{
  "d_shared_expert": 128,
  "balance_loss": 0.0136,
  "router_cosine_scale": 10.0,
  "init_std_router": 0.00867,
  "lr": 0.00298,
  "beta2": 0.95,
  "batch_tokens": [32768, 65536],
  "seq_len": 1024
}
Below are experts of layer 10 (counted from 0) of a mixture-of-experts language model. Rows are named router (the router's row for the expert) and show model dimensions 0-127. Each number is 128 + 32 x the weight over its row's rms, rounded and kept within 0 to 255.
After each expert's rows: a language model's description of what the expert responds to. This comes from a sample of Wikipedia text that the model never trained on.

# expert 50
router [151 116 130 115  91 133 137 131  91 239 139 134 145 100 129 171  99 164 118 114  74 163 180 143 110 104 165 118 186 117 188 117  43  81 128 138 133  87 111 172  99 111  76  70 177 101 133 106 148 136 125 161 120 153 114 133 157 139 110 107 122 143 161 142 155 151 147  77  63  83 106 137 150 169 156 131 129  94 109 146 119  69 204 132  67 135 124 148 134 150 176 110  90 122 100 148 112 148 143  95 135 112 142 121  96 166 128 155 118 121 129  57 107 161 144 149 102 111 141 126  85 114 148  53  76 167  93 123]
What it handles: Opening parentheses, hyphens, en dashes, quotes and LaTeX sub/superscript markers before numbers or words, such as one-in-a-million, 1980–present, (2022).

# expert 62
router [107 127 128 121 165 142 132 124 146 132 136 152  56 180 145 123 120 114 130  83 161  74  87 150 116 129 115 118 120 141  83 118  78 147 121 127 189 144 121 127 119 187 136 188 158 184 133 161 117 105 173 179 165 160 105 168 182 121 172 107 113  78 103 165 164  77 130 119 131 117 138 130 203 117 123  78 149 148 103  44 123 123  86  93 135 158 107 125 177  91 133 110 126  92  93 149 118  78 154 167 148 211 156  99 137 178 171  98  99 164  86 121 113 148  76 138 138 162 136 125 102  72 119  99 143 174 122 175]
What it handles: First names and leading name parts of people, sometimes surnames or places, such as William, Richard, George, Terry, Boston.

# expert 46
router [147 140 131 108  96 100 157 145  85 135 142 124  91 165 141 114 147 179 100  83 168 126 151 140 141  95 181  99 184 147 138 127 102 123 189 187 164 142  88 217 125 201  76 110 167  95 154 139 145 130 124 117 142  96 157  81 157  84 152  55 129 105 150 110 101 116 156 144 112  53 127 159  93 117  88 116 124  75 112 133  96 110  87  82  87  76 171 147 111  57 168 144  97 104 175 149 122 175 133 123 142 146 130  96 119 162 156 143 134 157 113 138 157 107 116 151 107 137  56 142 104 158 103 161 103 121  89  95]
What it handles: Uppercase letters and pairs inside acronyms and abbreviations, often in parentheses after a full name, such as (QNMP), (EU), MLB, CMG.

# expert 47
router [141 178 145  25 119 148 140  82  62 144 126 117 110 140 114 159 112 137 142 128 143 110  40 135 166 120  84 166  89  60 151  88 103 114 147 181 185  99  96 100  91 134 142 124 156 127 114 150  86  89 168 110 140 168 115 165  85 127 105 102 102 124 122 123 133 103 111 128  57  83 142 134 132 161  93 117 114 134  92 149  89 139  93  91 119 119 126 151 139 116 208 199 106 122 164 184 144  98 150 153 140 154 115 110 122 157 159 100 113 196  61  66 118 136  96  98 136 134 143 130 139 143 127  95 117 177  94 125]
What it handles: Final head words of institution, place or team names, often in tables, such as University, County, Stadium, Racing, Avenue, Ward, Union.

# expert 35
router [151 111 114 109 165 144 122 122 162 139 194 155 147 121 111 122 194  42 123 101 194 112 116 153  79 135 161 111 172  70  76 101 156 143 137 154 121 122 161 118  93 111 148 127 143 168 128 216 138 177 105 139 131 168  96 147 135 101 149 126  89 133 164 208 116 207 102  92 139  98  94 166 139 109  89 143 100 117 105 129 140  29 143 149 112 137 138 150 166 100 119 127 120  97 179  95 102 127 150 147 116  76 106  60 131 153 108 118 111 109 123 134 191 153 139 124 154  99  73 155  97 126 156 150 141 105 111 158]
What it handles: The word the or The before nouns or names, after prepositions or at sentence start, as in of the city, The Kings; also this, entire.

# expert 39
router [160 215 174 179 100  98 200 121 131 145 155 138  92  91 132  95  96 150 138 124  92 144 123 107 150 122 183 174 161 154 155  93 126 132 121  95 187 123 101 138 166 116 117  61 165  75 183 134 123 118  75 110 134 111 144  95  93 125 135 110  97 122 133 105 129 117 115 115 102 119 106 145 170 126 101 135 111 118 181 141 180 193 177 100 126 180 169 122 135 112 143 189 129 123  67 138 110 120 194 168 128 139 156  92  87 152 154 161 109 123 109 147 149 168 178 186  95 126 129 155 175 146 101 191  71 155 151 115]
What it handles: Plural suffix s, often in brackets like champion(s), and quantity nouns before of, such as part, portion, member, version, total.

# expert 59
router [175 118 180 125 154 124 181 189 127 144 139 174  89 137 137 105 184 113 169  86 119 132 105 110 162 152 151 122 135 173 141  90 118  90 113 106  89 145 130 144 157 145  85  87 160 194 127 111 109 134  75  92 142 136 110 115 141 129 143 172 104 154  94 148 160 131 161 140  87 114  55 201 108 180 145 166 173 137 154  42 148  97 130 166  74 144 133 110 166 121  95 137 158  67 113 117 114  92 117 103 134 111 144 120  86 109 164 124 106 137 126  91 123  58 166 109 124 174 136 150 177  68  53 100 105 147 100 133]
What it handles: Opening fragments of longer words, mostly Latin-style prefixes like un, pre, dis, re, con, trans, as in un|precedented, dis|banded.

# expert 4
router [144 100 182 114 144 170 192 210 164 115 157 144  91 121 141 118 141 160 136  49  93 145 129 101 110 170 164 116  87  86 102 187 149 137 162 155 155 104  50 159 154  82 132  97 142 136  86 128 154 135  72  97  81 137 115 146 118  87 158 115 110  79 126  98  97 127 119 132 137 174 130 115 111 179 159 149 112 145 135  91 119 120 142 196 119 214 108 125 160 103  90 120  98  92 128 137 106 122 167 106 107 125  95 129 120 183 147 125 110 160 158  95 111  99 158 112 101 180 112  59 111 105 153 166 162 162  66 129]
What it handles: Opening pieces of common English words split by the tokenizer, such as mod, milit, cur, per(cent), gen(eral), before endings like -ing, -ation.

# expert 11
router [203  96 213  83 136 167 176 142 146 125 167 168  67 176 151 131 186 117 185 150 160 160 113 184 132 152 115  92 103 160 137 172 122 138  86 115 176 126  92 112 107 148  71  89 129 164 139 160 111 105 141  95  93 139 130 145 188 104 167 112 151  90 120  82 152  89 184 175 106 104 126 125 185 121 110  98 161 122 143 120 100 111 127 139  98 151 110  92 169 152 119 138 115 104 114 101 102 131 190 128 173  78 160 127  96 117 140 134 134 152 142  62  90 123  98 148 113 133 131  83  77 108  77 109 115 148  81 173]
What it handles: First bytes of CJK, Cyrillic, Greek or Arabic names, plus first pieces of place and person names after commas, like New, San, Al, Jim, Don.

# expert 34
router [130 165 143 119 121 172 118 124 168 144 154 203 134 130 114 117  89 119 149  99 151 175 179 135 144  80 135 117 221  92 128 174 121 149 123 117 114 128 108 146  86 134  56 115 181 139  92 165 120 123 116 120  91 162 125 203 125 129 135  72 159 119 194 143 140 132 132 156 100  77  96 104  86 111 105  95 109 195 136 134 146 171 116  91 103 165 148 122 165 157 171 103 131 162  98  99 106 158 189  88  98  99 166  71 136 149 167  98 159 116 140 138 165 119 134 118 136 138 182 178  76 140 159 117 147  51 123  94]
What it handles: Mostly of, plus including, called, titled, and, after nouns in names and titles, as in Book of Revelation, coat of arms.

# expert 14
router [202 114 166 107  90 196 147 105  73 105 167 133 104 130 127 154  56 161 192 113 179 177 113 141 106 125 110 146 147 124 157  93 135 148  72 114 114 163 147 153  75 153  88  95 120 132 163 191  97 155  94 136 117 165  86 113 112 123 137 150  68 163 185 107 117 180  60 114 128 115 108 169 114 122 108 177 137 223 119  90 119 105 168 111 116 117 175 141 140  70 115 118 143 122 144  97 131 125 167 139  97 131 129 100 113 114 133 140 113 175 101 122  99 101 107 123 104 186 112 116 100 195  93 118  85 137 100 149]
What it handles: Pipe characters separating cells in wiki tables, especially between column headers and in election or sports result rows.

# expert 1
router [157  98 142 108 155 141 150 129 130 126 153 126 102  96 109  56 118 112 154 116 108 122 157  61 132 122 110 142 108 113 177  73  33 112 141 161 175 130 141 104  98 121 132  77 209 100 117 108  97 119 101 116 102 114 100 137 103 139  94 162 116 110  99 118 137 169 201  91  71  94 102 143 126 168 173 198 118 144 163  90  94 125 128 104 103 110 152 127 135  69 213 171  73 134  97 145 128  88 153  77 148 121 179 105 127 188 123  98  98 169  88 116  89 139 147 101  95 169 101 155 158 150 143 155 102 140 136 125]
What it handles: Line breaks ending an infobox field or list entry in biographies and data lists, plus prefixes like co, non, anti, sub before hyphens.

# expert 63
router [167 113 125 118 136 183 138 137  63 110 167 131 122 118 137 164 113 147 122 132 127 120 112 151 114 154 114 174 163 130 201 115  81  58 100 131 166 133  87 148 134 163 114  88 109  62 111 122  64 154 139 129 123 149 109 153 103 127 160  91 133 103 115 126 141 208  78 100 123 142 116 159 141 201 113 164 120 231 189 110  73 127 119  68  80 110 184 168 197  92 141 141 101 113 123 153 151  84 122 128 122 100 147 128 166 131 150 174 127 190 105 116 105  94 118 108  99 136 110 137 131 127  98 185  96 132  97 117]
What it handles: Line breaks ending table rows, sentences or list items, plus result words in tables such as Won, Nominated, TBA, Notes.

# expert 51
router [129 100 152  48 169 130 179  56 104 177 158 109  91 145 186  82 182  73 151 134  97 128  61  96 110  85  87 207 148  65 132 162 117 144 122 154 130 131 139 162 133 190  48  84 161 154 150 110 122  98 104 119  72 140 132 133 109 113 101  61 123 111 181 135 129 105 144 163  90 136 139 137 116 143  99 156 164 130 156 104 130 162 138 141  79  90 167  93 127 120 146 141 118  97  81 131 116  94 131  80 136 154 104 117  91 150 174 139 123 150 128 119 140 141 119 123 112 151 109 124 130 124  96  77  83 162  74 168]
What it handles: First tokens of passages and capitalized words in song or work titles, such as The, My, Me, You, La, plus CJK byte fragments.

# expert 23
router [155 122 116  85  93 154 114 126 166 127 194 109  94  80 123 157  64 123 206 116  91 173 116 117  91 116 109 203 165 136 155 155 118 101 115 151 146 165 103 170 122 154  49 105 143 129 143 175 131 172 115 100 132 136 123 154 114 177 145 104 113 156 108 120 148 139  58 183 142 121  96 166 191 141 101 166 163 183 158  94 148  89 116  84 181 145 195  98 169 143 128 138  90 144 118 133 143 118 107 176 115 141  82 158 139 109 133 104 107 130  98 208 127 155  85  78 115 129 121 123  91 163 140 109  90 144 108 160]
What it handles: Periods and closing quote-periods ending prose sentences, like ". and .", plus clause-linking words such as but, although, while.

# expert 8
router [167  66 109 121 150 138 117 109 102 216 172 146 129  93 117 154 138 125 142 126 135 150 174 122 143  94 171 140 101 109  55 100 162 158 155 141 136 164 142 121 135 130 145  94 114 135  74 152 130 171 142 216 128 145  91 147 167 158 131 147 100 135 167 157  88 137 161 154 147 163  99 196 102 131 146 101 142 162 170 154 130 142 153 109 132 117 141 173 181 148 171  65  71 120 103 112 145 109 100  84 135 167 128 120 106  97 107  99 108 148 179 184 155 144 156 121 183 173  47 169 133 107 127  93 122 131 158 203]
What it handles: Articles and possessive determiners opening a noun phrase, mostly after prepositions or verbs, such as a, the, his, their, several.

# expert 55
router [159 114 167 106 116 220 149 120 117  94 161 145 126 170 144 151 131 174  97 131 125 187 138 150 160  92 106 146 138 156 166 150  92 139 122 170 168 107 130 189  83 179  87  46 100  73 145 135  96 122  78  74 106 131 149 122 105 133 130 125  91 132 135 160  90 149 134 116 138 135 133 173 197 153 110 136 133 148  94 114 106  87 119 121 102 125 148 131 208 101 143 122 129  67  82 140 179 154  91 124 145 136 151  94 110  97 164 111 136 149 120  67  97 147 132 160 111 171 133 106 105 167  67 155  52 163  75 118]
What it handles: Opening quotation marks starting a quoted sentence after said or replied, plus blank cells and line breaks in tables.